From a checkpoint of a small mixture-of-experts model trained on Wikipedia: 64 GeGLU neurons an expert, 3 picks a token.
Below are experts of layer 7 (counted from 0) of a mixture-of-experts language model. Rows are named router (the router's row for the expert), gate (a neuron's input weights, with its number), up (a neuron's input weights, with its number), down (a neuron's output weights, with its number) and show model dimensions 0-159. Each number is 500 + 40 x the weight over its row's rms, rounded and kept within 0 to 999. Numbers have three digits each.
Before each expert's rows: "gets" lists some tokens that make up at least twice as much of what it gets as of all text; "raises" lists some tokens whose logits its average output raises strongly, later layers aside. This comes from a sample of Wikipedia text that the model never trained on. Tokens count by the router's weight.

# expert 131
gets: "en", "el", "er", "on", "e", "ov"
raises: ", ", "'", ": ", "-", "–", "’"
router:474487498538507510433481430503490512465505517480563499496541581508490490565510511561515516427477471445525543464513475544479520447564461508509405450607538505482546532431536597485509493471499531463512465486523505508517493522507551477457450518469562483553482494569550474498530461542523464455497493534442499500435455587389457485563514564533479488491533484500468543513495446556538485503448513569431480501583576416472554494545486498558504496517516519498537491535552536569461520508461517
gate0:475464499593503514461493471472495487515487423520564540576451523491461520536519496492446533527444533485570488410539467469485414507508453428475516475593485501476476536414502584471525502547490526506489508440434466483499547552502470450420522438524501462545549452552465521454501567449524545494484447518468493574554466520518504485489506517512541512556579508492466414522475459483555448485539507493571456434474497472534499472461514537487498399483555510538534455474515515500455486431491492
up0:524508542459433471502446571459466474503617539560443488525476481484549503550508516521499520529464493428445516506454465499515513507493436462500504550411532450551509515501472483575534592451493482449500453529515465545465479472599517558500509554492465497503491533418474546491566423536494552480495465524539564522519553466583497491516517468512492517456453529507500538488518453453573580430502550491526512516499439498443501512554541510484466560567448507547477533495589501488534551519531522
down0:495492486524548443532458431547535382429458585517461446484443514430437492482452469449446480485544552465460543475473522518519485526383498463452499490391570483520559523509572491556455492506514497446453506488496510530543442489504520518515530482487475500520481537512525462532489511502474513489462479465448502485523500507531484563473520544509542476488507537416540515489504512503570486503417416415495507484522464471532497501441534458477485589540522539544556597490486526433529476504493461
gate1:533453511543501520461497431472476453501448457479491445480447474517521498448491505499530537507480480495473518487521487534506432507532474490541430457425503568514395496468591476513512486456504521511464503540530492479513420470535539476466531576520475544516424552539530460578575552434464474526539489512559479536406487492516434465565492572580505462474461460519469570436476553577397520494480549483510483503543513496518491499470480433503485516506548513469503548490500489477420447529493419
up1:498587567506500506558483481507508469478540507491510422479505495462520553513503503527477559543533501506512494516523482467477430511494499505472520475535507573524423532494569510443482471500495487557509416514449497483495410504487530476518422481483455548515507524500424573506457456462487509474500408436571530517497505496479511485391438523465483488443446483514470571627504570479432570536531464531479532515567486467446482538467478518536473512546529465594526525454537514491587478530471470
down1:416486435505468466518476450486508490572447502522499430494539488473519503458558477536504533483533492503553496571448477498473509467590524490496596502429420533457423479655473482516488455452491534480472460518501515497519510483480548491543541498454483538416472535502501555540477508610525423454551545494543494555565551545503455471517504567504516510536452502501523514523502511528475442469442485417500493539477478562439493496532505492452502546511513509481424499516503516568499510498542435
gate2:523505506550496493542513501465505454486489507433508490493590535569508419499514483538485533509494522518520459511563553486483427498443519547461537509488567476513540508517517417478428507530475513464397524566512508489422502514493482486470540470483529458543497515571501519555576549453473505441561522461504476523480526580488448560444493505541493514489559459558492475588523481573522521477540389516534500520493572583527468506476521433456468467530508489477635520510546511526490449493507476
up2:527433507488540549446497554506502489516508487553446454466534516530440447584518502539438440565447479577507467498460397447478485488480450520510517549514471543446535516555451428472461486521460498483518478451523518486520487561487477531522490509439518456560445528506458476419512546535448464372491510533500479551471511483529479521458523523479568459484539452521497508469551540485498461512456543476484484456534525504442599468442467507470505538479521461454484515517479588556492497515590420
down2:451474601493431548548513423510588496482489529455519433532533512422527515500488540536482495557564507516552544475566493519469500514527502488522493489541491529498517491559474473499489481551520477482515435552485498452473519582493491473471539493514576448491516496465501450490523520568503537553498558534497545512443557451490496558450482461563435510571515444569483492485597530536513508449536496451462539491447464495454512555554619431487487484394554580482490483512526517473482487478487515
gate3:553530512462545488501487485439551485392520441495578505530443488508496522480498474473539541520479611437484498524525478511577505459502436469513452442489538518475494491491524568520504451482567575488487513425493526517535505457556513542499506565460478516578488473425514493483538534497488583479522528434432560491485457463489475505461562501582504513453556503519506431538498467424505519530442519537497477478442571474488475531478521445546548575481556474501541501503492518539431559523498410
up3:540512449495510473494506565594437530537522471586449407492442540476483582509555557472535447496504395504505548518466506468529486458515518521497548567563506441517463526462425482500516549459528446557526518496557527539503456548565494498530494521540543433412507529564476511482482521458487475454433493481535467496528491465545508467513586488517544528469442475500529575589513501498500496518525540567539537498551440572460554539565470519472508464525518469470532500495491512505471465539553527
down3:524456548432471519472457517533479572538453521537496563479485516486561449496504498573542568485482476493496548413402500446498516519480491513555449467451503486513508499551484480416427466479460518519497490516464484511545511526497427559446486454480563544497462407419549509509484571449558501573585497569451524477447474466530474547571511500488465412555529537562526528507468535497471513510525486518504535443504509508500458516454515590535510525493483431509474564528525489483471483511444557
gate4:434412494472509550455501468517483539521480555471436498457477528535467499560471453467403540511498495508564449477479508562569514522610474442496494471492448451478510474430535513453523464450527439484477476491505523483530507528517510540479455504423508418527499499562458474551522542426474472511450564524449497467559516522435467482517454567537472498506517540504467522507524447504511414483510525517505544460476522538559575434577537489507547479525397441551509511479536524455441547477476521
up4:530436544488461460472455479451440508473481477429552544526501536541451536508559460535494484427521428518530507492451448508557595532566525477548495484465482418470509501491490509454506415482456495471443442522493549473508484529442484511537469548515538474454561499496482498514482550585528458424444537488529488525527520415438532472509479468498443469485496531488486529486552541440499478457598547487403493504459527476527473441563471462462540550524463498487539448431518462467457420492480533
down4:485480487512523473497495437507521444507501559438473515511570508447446493466494456493501451511489508479484501475583526486547502520493410429507493556442521427480474458492516516539525570527472440466537524520449460546589480504482525517571474515467509456463496463490495452506557457444564529482587546479473500539473503540441475504571549565485442413481518514499470487559505438521475429541539485448502537516506535450512530541520435494501496580591406514588477562528428537503507524488467487
gate5:530498561522544522497533553441501514453505540548510507460511486530534547483547548574533524469547475439544493509503553537444489518518467443482514484535484551486559599490477480568570502544504520540538477465484523519485501571519535587382525544505520497477470534457429473497520553475522506440529432464496481492450564543445493491497455485534534585492582517448427545463464496496480504485495538583493472485464474507555472440509425506622505537530543509495485472514551568510458451519519508
up5:496522517515566466479463504464438546567517571577475480449475519617509491587559556502510453457500522455476502489458574510420513468535490466532500516531532498506492515549546521536527528512515544528479470526471521512428579584504493489433464513504516467498538486506516449516564500479539507480539427457466534522549550529482467426493472511531562486505565537453518531518484496504517500562547474559442501454474514525519585395538519564553474577472553472569539523468555539500489476554490520
down5:512467522465454565535559555481548532470506500493430467479518486427507510459492524425509515567561500556432409501505595433453470506573554540489566497515517533478508556546510522427523469494445510516460532435494531515470530492540514419460437492511367509550523503554528536515497498554489502498472516525484571480526472471546532520505510531486533476495520508492503543524485513465560538499583527530450556518463559464570529575530479478475465526513514593485569527465462426495497489461480497
gate6:525514532525519481456550489469505551489509439471447508459498588485558499459562508483484519553503524444551457511477529434570500470441546503482553443480569420557486476502507532473514531470420453530512545505491541588504480449563504507446524510519508492584561468445561520547584463558453514465462500519453504528452492518398516509532560509476448467462544461502571523556506493458508471497445534557540508581527513443508535523460507519486480447413505522483473525472499440480492446552455537
up6:543581497521549492523531470515542475488512489580530508530487474484538540509560534500420478523527484453516494492467486458573518540509552515533511487505546498515409563457542557451564548493472493545489485471524483523382494534530494499546528500470474467546611486457482492507515474565491503459404513516474502470504564530505493500453490478488511550493493440462425491514515490431485591433506517530464535619493490454479495558454461568513604535511551549481490476474474421542493495547530465
down6:430491575500498524525556466438650475470472489515488541501498479556544533561622488586466515444497498536533473516452472464466509462480547465485538498531586506467496523485545489457493540494436580537507556475540469512516550498530519494512450513359458494534488458516501531493505436554517504459472479537504541515511481541465502517520542517543502526409539474457458457500522494511436511536520474482519422529544550525526451475509467450575487522518581445477522497485522555470467518496504506
gate7:497565453482491525517487458529426358574502460501483518526485442493459545479474532471541473497549495398539478383457448520497548490510476501494510582491505430511492511484542564551527569488496466553551478542500473581552529515487439461486503553541521494475539534462516494546514498565513522508492494550514547531489489488485455555517479467534454531487517521455481519436519417487562417523469452480535571478428518439522541523494441505547505484452535490543518484517551527477451531556501440
up7:508557496492492496575487497554492489504537471516543487489469537477527446481582509476529509472593463495481543589482529503543458530571560440541445500530463544545531462430529477542521509521415465458471590466494488446514444535582582522500504526507486536534562477466476438489507484518446499478517468578568396524491532578466534472464473496467486492464484515475498428542532484511499509524487531505461518531489430533538500471514559530500536500398525546478451549522473473507548539509564590
down7:532501523462453463408524479521518540486515509471435469575471481472501475543503479587372464521486522533532469546509568499490439494437469443510585546507500504560529517510506547548501469526579491570556458491477478524462431496564465520498522513517438515526560493526498546532447461550506492505482462536538488560449461524522578442506488493517553543500528527535542467450517491511510433479476550571526533511487512512521472473468514414546441545467512533494474513543553505369502431514522530
gate8:547567550540474571461534530511517528442526513519502458589504490476493479510519485524431543556511515507540495505551469561556488463507436469478443486558572528476563479562576562446543549493523513470468505514537513531437482514483594554489512529464488515570546477536486496468568414470483538464488481508553532509519558541519438459545513519486492500452468432474547537511480566491528542472464527465488501543581594490545522410474501510551489497498473450520571403439532525500495510497528468
up8:536440476530516506445496435450498449512566446578466459518559487544464453591513472525492579536473443541463468540563506503511511516484437463488485438456472521538486439532479475544469584469480496509510534527447499532481598538520469494509544494483439421391447419497483498548454548463410513530484494531475466469497532546497482526468491494486477530501525454473508462481441476527525508426496465461533503531521486527435554545488541475565418538534450546520490526455446470493575532484468492
down8:475489578451515429511489506509490562451517543472492513545512470482492492468525513546585498566568442472482493463504564517566469529502524469514551548455570508564482583496532580521475483550490440469399447518422540439543523489515570521474585486467486567571509453418542533519552553436577518454510539484449487485509518464554525511542543510466507499448474524517437513469485463485460503492495479490530510476553527476510467468559572457498483515525499489526482435458531501501504459426437537
gate9:500498504441503528474525452508522512451517401502488522440576513456527513536501549504447479509474506442481448483476513489452447515481457493494518451499447426494532483508512531545495456537511485535492498506541519446490545485406551503560486515474521558516432483551536466545545547492490441489560603493518499488362456500533462429488547602478502456566552472479463497524505510546476486479458553565449591501491587487525560442544453539491491539476510506531534518453537513523450461534510560
up9:410527451504515518535509553512497491466505404503471515580495467479475550543433527502509453468556533510479442504435483495465546491476560500469558513479542438532509515545491517483496543418511540567519518483414511500511480544478482465499513533458485530569463445416452542504491476452467524557483531550499492514497428413473529428485477482481400520461448503489518529452489504546433480507495527584576597555453495490468506475440541493482537472562485505520516488501478526392525479530489560
down9:459465449483573566476432412521544502477487456423504578538535515526520520502544535488528494504481562506553459547523537417496466519471477477512422494496528523566521501493546396482546428457481457499531500460526577494572586524445501567439538461471417557486538489452498512550522507515584509472566498493497533551536557461539495480433497457439557517542486541474532529446508459571517479477523539492494487489467445493505513506481495488528452511546527592455539472471546514498501510482458513
gate10:431546483517496469514500544516499521470518507503458500482453549452504559499593459528493471496494466422479508502515547484515510460428556474575440418549469547449520511454476538525554515521532448481484502514557486558553529523554538489466528433416503400458522457540447469591486451573464446455500550521444512477497498496527558492512511480507461519475442542520411515478547482548543539537441501449487532473493597457498536563515421501459440485501483438536501486491499512529480536476575511
up10:506469554444482494487518450527567450399509460481471425563502551553541472553462516492523462493505537541523482603454489491563443531464480605566522508564444553444455430550575509529489561518493464411501579503512418561476539532479549524534531493464496444517518473566521430550538501510500495477544520501441501490502510531496461472473475546491522551498512518504477499514465515459515506519486498470508476490465497521538482479398540400517448498510431488458474516445559482505533473525520529
down10:501522472553557493489450501506493500448527507587488488500515470425509526528462487497506555452501517551491555515441578561510475528491523540469493431489550487480572526463515496481601478463493431432526577499483511530437504574551460544556495572424550482490595582523471449501506442553454511518464513477434431499510555484472461503520564548488546530471503503503490466559567513514499487415382515528560538546496492562487520522507500531510501451533500514515505539471541492525495515418531507
gate11:492482490564509504492485470498528478524539465473519460487468490497470512576469522510586510473471553540440591445520481516504586531478406364568534502520539537469433476441478486526503495512526506571533533502474508492486544504501479450433463563452441518450442542501486485547554455534451429516452544520505468487441547443502458498516507492520479548496498503560455473509468453581557547526542456437451507507512461456499465510506542484566478460444543546466454476425549556468479465546479477
up11:542498468493549554438502496455464493426509447545477508485492487497480478539473514490584558479548545569469442550567458573483500565533462424592477468493503567477498540494432469523538447518525473564476536437496489505506524442456450531509466483464513444475449492479490443505437505527578519481540454479449480484503473534467544553538514474447415475451500504482480491471465414530531512494529559491436427514512593502505543456396552514518487552499498533427489497489532497507509481496553564
down11:533513474535448525482496505495486469491492452431466509454520527502457497487511525535557482475523499480430469484452568539496467517413541477433502466487468541562480433526413534540531497468494493456476473485475526565548543475481459481548470503500462554513508530501536510454436510462483491509482530507545510444535447452454472511513433425490472539482485507520469562586492511548474445505584464484458491628555536536476460497563550484521457631432534525500493427480515536498482455512430583
gate12:545498446482537565482529501513531493475457483489460519492488522476458462520556506497520480546510491403503526431424437515586507524495514473464486468542491448473450567523530508516529559513552530538507510429431498509527451511533552535543497468515469490495475443521519483547515536541427536418505492464472392601417434471526513465501535575470433461506539545491501569492531486527465475510510485492539537507496473441548519435437453497551534514395587518547478476530474498538516496461569495
up12:497535490436488544483511571484479542489550547479486433498457489477504510506512457536491509489518526486479523504477490434516618496564535498514504437556460514598423443507543579447506474487450489489485522483449457480448502488530515524525518495455528486389500505432460500461469529551412477496455536539575475457431504514450489562467523535480477481449571484493485538557474522539487433484522472453500501545410514554511581568466479504529529506538561504528482490545530490457507558606493462
down12:539557493461531576503478435580539499515526498520582492474475487498515563444462458436474491560557421501463446473463534514535487531508459537508489491608564506439581544434433511465499516541499519422494529556556486510559498473447564554552465535495568519558501469507581486524509487512516571479420491484481458527517468509476568505466471492504488550466529477517533493493553434531446471513535526444488533509501507533482518423507544522501547469510592480403532510460502529487445506499525487
gate13:499527527478490516430547519465487499502502477519464468536504491520461484552510438479567432495520521488501533477458665519485560528560444531465535546535440527378478468458559507478499500481567454477532439564470487545569405499520561512448546459571411484491509509509500494523562421521546444477453493479497538487476426549507456541512519442569514476503486480491475510513527486503547514451488519497489525466564492459470531525451535477544499499525524569528464520500467481533481581454491516
up13:498439485465484479472503538527491489506500478583457472456489537489483470548474496566497479517477507436533448455424484490529498502515451444578549413439501491502537513492478514466444494509413446522494499443523538467509501517504504511598493559562581559480470436481442444486431471455404510497536497594540505467500493491514401423512512502461482516526496540489482518443522410532527478546537497462465456540440509525485538485493488495525466508487471408480434505513559407495489454536539539
down13:434500463472494479508539392508458550509505510494495403463466484477455509510477460530541499489570511481523489547525508510574582519521503471446442514552524461534508501489484519507449538501482457490521483491477475380522406474493497478504529483497436421493481508499571525478563519459501525545556487454542513469483541575532525560517437472452552526451476601542460509470540491503495492551452561510542458540481498458460578504466471428505405501580489459482480477519460529471563504491422527
gate14:516522465520478479454543510481527508553497444530423463506571437570462512487494480530441546557424543491534536491421503456494539580552482490525500435498456504423490498572426486439551507508495525511511499520505516533436520381487549497494480468513517530514418513500537518535486534564576560456503464462504510549464490485402525516453473503490539540454440537528543440516442440550481531454480529483489460522457514441461521556560477506482606512534484457523450500512472473526526540527458523
up14:466481468532459443498452510472456605528564481476489417466451461522475533481470474407559497522529452442440493493504581502471526533491489490549493506569483564462497466514508446535487494474537443479563493580469507508522391548454530499451491506528472421535544467453550498485555477484511521499482432460456576502475458500524453452519495577493405551504515542466562449540523462548497505470498481459433488507522532425483433446499498431523504525555539529473541482451538503472480533486472498
down14:531511557489469442465515482563491512476529521466511478522541475462467495487418542462474530509441594498442466510531449535464530443538548459492525418484494452483514408500492473445487443467525567456468476486467505545445580471512470481502466544460487545449476509474515456472443550512500579541487442518478426467456525542459480449495481519469546461427527490475471464510541553565490525500569459479494485551459564610541461520537489491520416529424502524488427479493489538461517473590490491
gate15:504508467473534466490580434524511503483496521585494506489474432476466535443459471521488507447466542456547504544491473520463530513486542552502461519494567500516530446516495476534527510540544448524502521569570539568544558404546489510551521517478461542534467497569557525567487474405476418518563511502542521563488488578463456429509526528538494504427476529458545430585469444530490534517505464466483521479511531471536412540501436496520456516460473493553444541537517438480540514501422514
up15:479451461486461467524418533495488489574494556484572481530469492523568594497459516421585504544508486516558508513486486448536429520500419423538459503459455525566459520544481504541466429476519492435464460522457509445446486497544536525478455479501464525519539522487517506518508550510505520441569498497506459470558536530491490562518443519558603488542522523463539479479508460443410500505516474437503527516554519495550500593514587550534522461465441499506489445429497504473512494520562491
down15:513497518457563396420497567418583483480484484462539475559523477465555522495491481505428480470549444515476511500533506503577526525515488529451461530493532503494428451491540525533499478433489527496494504483536495502506516509390470446516456515490537440518530495461510512467495500579517497533529448533479491468503481501490497523417541495527500480525521543536473421453521493507517454515515583541444468483516548504420551428525475543606531572459490486537502521387489560440504458447426505
gate16:543433528485505500506535493470503435543399482486546510492553556526434472551482485490418495512526471447464543454484585376498496490455467494504441514484481470484508497522509582491484482486544487521508577493505544519452450503519492472471415553409461513504566502568468471522496487501460502522468441421515465542504508565472548508545526451536497555432492517538498507553553481499489506549467455538462521476529553423523524603511552507518514534476546552470582547518490521494445524542455449
up16:543459609534456522449487416487563502484518523439495504395502466503469532426546471446526455520536527432508516554403488487567490453526481481483491553498508461531463481520539546518547567533481530469530506538517507492517417502483489517521441460517496537460518550522496550529516483447560468488524449507573533486470471455531523618456480500498511498553482499517533543394469555507432520496497533516499490462508486514518510516573434522524486500586485542535539510566529539438498458500447569
down16:480513475527532531472470495498470510515528495494469515579408441488441534463502473602485513480492486495513557472522479526535566445496544508477438498444501496513543502422424523491521474378444491471502503468526483448451656434502531524492480491526518451457501531539485566504548493517482459551518473501504577452452512515536528489560556506578463510494521514427520509542506495466523411534449562539495451450524530438503466467532492536453556492506412464490468521495525549517497472507526557
gate17:447528461500498500453555551528504422427480465517473431499537479515531505519520475526498521526448497456449486496462540559468529547532510426598506558636540520474510534510483497521524525498560543483450565479491493555450489459462486568466487476474521514442534482550535493538466432502505404548552461525495521436523516468545549476501496514550482479489535501482455476460476559529494453402555478567484503457495515481509574499523470446567542541492513475568560463478542586459441461510480499
up17:506470496500501567456497496500505460546532491487512492562515446530564580516504519459471491471504506536569450455461462467541504530498451555478569510490521508431544518511503524502558559453530554493471521505522494507495547501549448461566527471505462522522547569449499519467489500535467425531483487479460503452505449430457512459520573488444431531539514498477561513469481464546495544411590472485526509573499477475583493557519550364516410542502536507427575519446529512521528499464498438
down17:520445481522550456483547433595492487555479500550465479473502563500541430494495576442481466481456516555509540463509470458491526490466416525513504482530501546456523489436435503588463482459530502513459443517489470494485523487439546470500533464509485495486580420438407526447497536516532444484481479485473489467483471568473488437543563506474490452504443556472544563516470511583514570447550467456484490454566527483474526427463459436474476553468496575476532514440541519550505475468483468
gate18:504539529546455488470488511459566562521486466569524506497467437517526421540502546525532490579460454488554517491518482517549424511406522511455462559545518494508545481481516474431524460541496503492502505469462428528493416514503450528443565558480513523424486527482504460485505546573486538528443523499453512475440544513486555498495482452456458482478550494484518526492497578488513449469551571469628517583478526503519538510503397512520516501505493620512446530470536498484481491530443475
up18:479420530457532509549482509517408462529440448595507455471556516510456479590457449533568422425482498536451464545485508483428525558564463521585576453499496519538424497511466475585453580483505485514547517512536544426542542533531526475528487502458453486538540462464512517477517476498514513475519537468506454473525470469443484494434519476537493527501488498444531446480474507467442536476421500506403576487518463513502492465490496507500453516478478422448498481468497519556511467445536498
down18:491513505542425604493529501490477506497512526492479474508495469530528449509452430462554505518464470473482479556464481531500466501525486544483480529456507468461471512440457437456431542491489426562565434485545459504508479497494522451575546436517445492409508524514504497475493556460505552508493474501580486487596465457516451552497500499542584461527556572570474501515446468481492473548542477499531436472599492496511505468491500478504428503438531448511466536376469492449526463495555562
gate19:528496496548520444567512511449544483506473584509485589443509584520463525551516493582481498495482445442518536490515477484544465403400496545523508505480597486543490520522470510518519516536516515458508486482553563487560509475557507484421508535431600509501602472531444492473540494554469504383558458502521508491547547485492493508495397548471476429448521497520480533490503493459556495516526488505456485508485542509482555490522569548459513400505467496484468482499479502479497527462506528
up19:431526459518479510529515442499514472538487487468449498494513487529483507468490500447505530470483459546414489480472366480470469455539454456539394490544506463478505522552554537503536477509479564497598586493488551514547502482551498481495405556511532478531493486532529480468552466473486467517537498583484533475481473499528438490498490529505496557559482540474501440489560560534493556522481494610523553502481497432530520492572490454519474465573559398445480436494556485500496485513487436
down19:505452465515462420496432519547537500550427518538490486462520526473531507513429434480560539522586474473552488432521505443622488485460523543457559554465542504502422514476443518452474558529533486474540498507513504554420417494433517470551468469499457486559534495510518403509493481545513493496495476486518464480503490559479426470502505542458436532527482516469509481521576486550523441488572478470506478548516485500516455537526487534401503508494428520432464462455500469469473477533429473
gate20:535540543462507541543484581482412533503496465439489509439436607505512537526519488456523484407439505474473527455471431500495462503484493505509522460517535490459518502465486491517473494519506407551424492504481517527499546467495537583427476538520574508588519518536501520505514549492563468476590497562438544522486501501437541472473517479522453530465553566489487554533498450466557531500542529533467570445538490451504578489535511569571524470499499456557519543436538498495506575475476522
up20:466484538486566576523510549479486501529525458400466461435439501528469543561515503605537509440441498449497486440555493464528541434500461426505571526534500547451530563522424478509484544513445523587470462497525476549497518462547542493462506515490538496566433525534461496493474531539542476537551504467437550564491503490437490482508493488529505460495494505498512509496540455474565539476517455478491460496519496459563531530583465530605488478495529410537486559492505488495475570415521511
down20:493467479521565525539451472454470514507549500488526464455517516370558554517481487465464497503508489502530567508524522547537512544529449554466520531549470503536552525530514474525487494555454496532577519552419526543551542566429491490483513465424490483580524555538528487504518568539511480469481486470423461499468434539514567500445435510536530584500535481562528498521515497509443492429473479484494542497461449514529509444455474477513577556490424484466407531515529516493452443587503468
gate21:501476447507515470485536469484535470574473475566509456425545539546431495451437539484512457414459523507524441521545489532519499493481522522480423515526503456420557495531538588506489466536480473465536445459506508533485545497477502510509457519478453503538479547546509499549582530550548487461440563516460521492622417422456491559494570501528516514506490521460491564542466535463525437474420454604483476448492510431523533474498502510496550479458472475519530560510536462539462545473489488
up21:451479525572427539537473485563539460583522508538506470485535461460433527477491539543452501510479556552501489494540499545541484498505519584508451470478575462452529492474490558487508456538480522515499514475561575500525485514572507508491551494526522448448527506533538435616565448611436466524486488488522506461523439494501463511465526554550454507502540510506470494458486503513575514536491506472508599459523482395504523480561473534520501498556484448386523564498526519529482452535499520
down21:575482541521532494503495539515537418436472499479492580526365503469457450512577419470456510466507510531491461458474527515508467509549492452598549510511596508449490531428471537529496444523515452518495503486528495475479470549528474493561452495528435523509496511522466478516483510587494509487467456481546408492468548505537530515538439448487508483429517456547528545496469475442473464507524481500531459558561441524564457494504481520528498592466580501463558485507435492528472529547557485
gate22:579516521446517481498450517452513509445449540506511524458513558487421559555485491520489533441501510432545541475511470553527473441522514567527480484495586564505570510462520516560536496599519504468520537524487510514523529491488441462510532508471456458541541462558509565536500553488541429451422503534528552502440548516395457477476492448537515559507513504509496568473462505549448528555496546524525537519511512492503593523436486493473547504450533457563552493522545554506505461398510552
up22:489444514479508551503504506514505473506476505445532529479502458492455530534514500556566480557444498541481462521542481487522512580496492478509500486553490522506484530439494442502468484508418449529633514476534511470500460560465496537526465471428569514472445528472441439467491503515553550443535494507471414492520565493548421461548493535468566467489480501464487439462535517534545455491503513486509512451472396519520452518514564479510478557447453562464505560463463464494490503622532389
down22:547428564491549574463468494584465560514483480539440447437468490500482479474482464440490560543517507508489534468455443507463458484493573542508524491425526539529557501455520517493472510458539556502464561468496502509519433430420504498454499469425542522513411532534464472493436522482503498539573437592398485465547534569474514547512469500436538479486522510492501515450498462536423480530529499547459411529527509490559486488479477475490470469444563472489492499508555501520486458495576509
gate23:477513581516505471537529490528469453535503465550501500474500591457482440541511435546559494447483469472583437474549507434573520507449488480486569556551465537477451441471442554475483457555548515490510523484557475449446489506536490447485484574464510511520509500529525518515459535535529505534509540499523535522465466537562414472459537564495517518513459454414453601464466518487532475479526527494561514408449565408475475492497466463546489472478454436484537484556446483543494502475541482
up23:502528478508562473483527492472516506466543508458525535460443519512510542549437473503524514543441534499574528506498454520381513481471545484546503479520475583461494535487497525382478517478520423549545403446520500563468530511500485465500523499559581493523523543475576450439547492473504477568515517501522497547486476411469460424478497443478503498512537552443483514504438479488504476473438501482580468561465480470449503421562438566477494427461521476497532513562471431516505510548508502
down23:479433520473547462488566481541503476475497500519492509599471436526437566466597549578436509536504487506580442491513454493572480513533473415557474490499485475527468549496487492481431557556520514479478507526495460513547511491483439480516482477484492486483466530518472628494516517531509445503417503471505554481500498492432512595548531519447496486461483538475523385497533420512509466528489523494461461448522467532491504584508461559527466473542456503492506565442470526524548549537475456
gate24:444489502513523493460552488431527510513482494558473516564473565553505462451514529537433499530499468508480571507512547539457610424466508552520487464542516542571489509476456521527497492587524538486482541481572531536491476410506449456515493535510570509501508524548509525494517520512483539511504516589479527492447513437444492550495425515579490479541511435487477546445519512543454472451464437467457554474447456512537503503519513557556506587415486566531528454529567428479490551533480469
up24:477461426505503518511460451551447439503489531497503519489527428492525533489549494508501553489491523518455546480436490497557432553482539424476567442523445464508443423521489535524513510463506508493479440544542537445377495475571566486512486449541519501455478515529399587454444485531595417501577464512472544506520469537409524466484499523477526530515513519465518435563528529470522431506518511473496408481497536455475490487466479506455535476558472460484478452545465478491526505497535466
down24:544536501536507495470458382485466499533476481485472492526538464501549506476479474470522592421512531489514462485495499547482519512450490493476507555501476501484544518511494570454555546533439475488551497474542523563480505530498418405440527571473513572430463469422552432496549497480490436473518540423507583407517508493473489464422529485521476463536484526442445539489542498496532545475486465490525540443518469532427547524480517464473479461524535547569472420503476552407515484506489478
gate25:467524479515504469494554579489499504524492440579482525510501602529486544433494506540495440553499442521443451459488518567526473484518449449473571458486503516466529484493435568533457526534537482544540551575486465517570467556583480464462496495454482492551557504539551500454496498475510498544524505520483502531556510452508543487441507514516439575557558470537535494417502520474471449443484557532431532549581475506505505466514499481525464488473467532500507484541566633552543472452524478
up25:529441567480549542474540414506461500436528517476487536452438519549474482581470548494567545534512566391471442495539520484495542450497524533576497493529520431496544526512562522503484555538444511486560455507548460518501527525503465467513531532517413473523510492477510508503458495464473509406503528488587547488511515510501462492553512525477477489474491567466473494472496472497551513477422533473535469436458504457463496419501475477456479585516510469531598507535465480496479600395513501
down25:520406523471498528462539481516509508451488502553486609446471526466506480524461516509454482543416499457505485487511494427540557495532515488474445473518582484430449452513497501465502515559460429460488577534513469523496522575562494480561474514431574553493508447494521530478496463463493517560470531529480509444480515432477540549487454546463458469516494554463546493547463447496502522490557493459491555555559484518467475509572474468542457526488416508455509427506566546477409522498456587
gate26:456538544447502574563472486533516450461465476511542476497411462480480482546536497544421481530475506581603525608459546538504453479508525487448479459568459510544529516528488446461548499497545537527511526526479501424520390534527522494477495452554443477509518512539515538462524519541522527496523485470486518478589540502465431499487504488493471545501483512447412486525486507539540519470473449519383502541448520514511418430475538532509530471460510419465492488533571496529472515536503454
up26:485541520490488550487545470507488450528462494491469442492438518533533480531486572488511470528452464529538427497472593569542568489503483419515436546509441478476478496546592459507445579445528550522559451507471520540538491474479474471520487495591482468531446460519442560539478539516471498511526511547521483503504516521475429522530448467499463512575433509483505539519480480528535505495475473499485440534541533552455425462546465501469526508554472443545488484477628563515467542400552499
down26:538431509490576523485497453462488528520476434481504501444506477569551531479448527480473513533513477465505500449490414490451508545466486490438478569503499428504477530499398509533593544424461521476526496496547454549487506454453550558520468476447508472541534596538537475470464460547471549521452491559470509478484501456465457489523473509437485519552539491454454554492509456580464507579547529514495467548557587469502418547602549519568509510483487446472489547526517519495525512471514525
gate27:557504529512584449514509418491520511444530462537511499470472507555481453471490582494420506515551482490459541498524486483533516591489482522464436474489478485584551542500467480474488541517468527571519436487526545464440447474497513463478516553518452552472525483493476516462618443429488598445589484501527479491473519550450519534592529555543459487510503497553467510500488445493471434527427563449544518461505453508482464528510447504519510527451509517544503470503491463497415506514460580
up27:510466467565506552594507476564524493506500490532497584454528534445517488520501430546497529440444500562537513604472491487476552480472477544494559488532449534513424472465507426531500498506515466437514564492530491530490526563511496512576506464574501454507469503492485525467544480505500554491404453528484512497513438516514497446384527474539542459538482522433503536549541594499503562490470473498604534457462443506465518538519554505522484444545458514496525511527469538487575549519471450
down27:383485444449483561469510441507455505526547486483541538482511542488468526524430419548544481499470502492513496474486486524504531488513495552482515471542486503423534501566535530477530469512546454478454491481477528458513528522541536544547531440497561401545465424514479497517498499423557446492577559473493498432499539535577397508514463489509487557447491468585468513471515503490581483543573447464487468495499450481525529493532502545491398509523522489493486492485514443503443454475401548
gate28:479470524430477454479518542471466511558443504473536542492498551475459463519510493460517430482536472507510441508584446530551453529500580526431530485489439529484420505557555421577538529425444549490512488535495517474524439450488476510431447478450528504439524463542528504569518557479442453436466547528488491513583536431491482527510531504533496569460513507460495536503507487503505510518485468502465479484519587544511571522566486500590490442555398528520534490477518484484421503462493504
up28:522506552483465438486488606471496548527527519425479476439512535543469584507542489552518450523495525532559476516562452518526570520524548483416470445494514530526571532502551476476491509486556541564544536584508491441454514499520525507442476478518521508510511509571506520506408499492556481383507583500462518531546552515510540468505531467533527552562548537482483529528509429566486518445467517522502488479502571527488389499500523487555564514557480520468539481526580503502463522456497492
down28:532496436501491495511452531531453480442535525432487475525509496523411482521496535475523474487456452477487522478536463535534499530486497463500460473539493499559479431562578433513513515416446528516480526466474540502526497452485461553458538505439560444502462491518465497559461502490504532395530532527572502526548481461491508635418518536484533565479463438538415518458405498488443510472505467443504558438456482506421426554512496494494463446504564460479507514532536434480520509511498497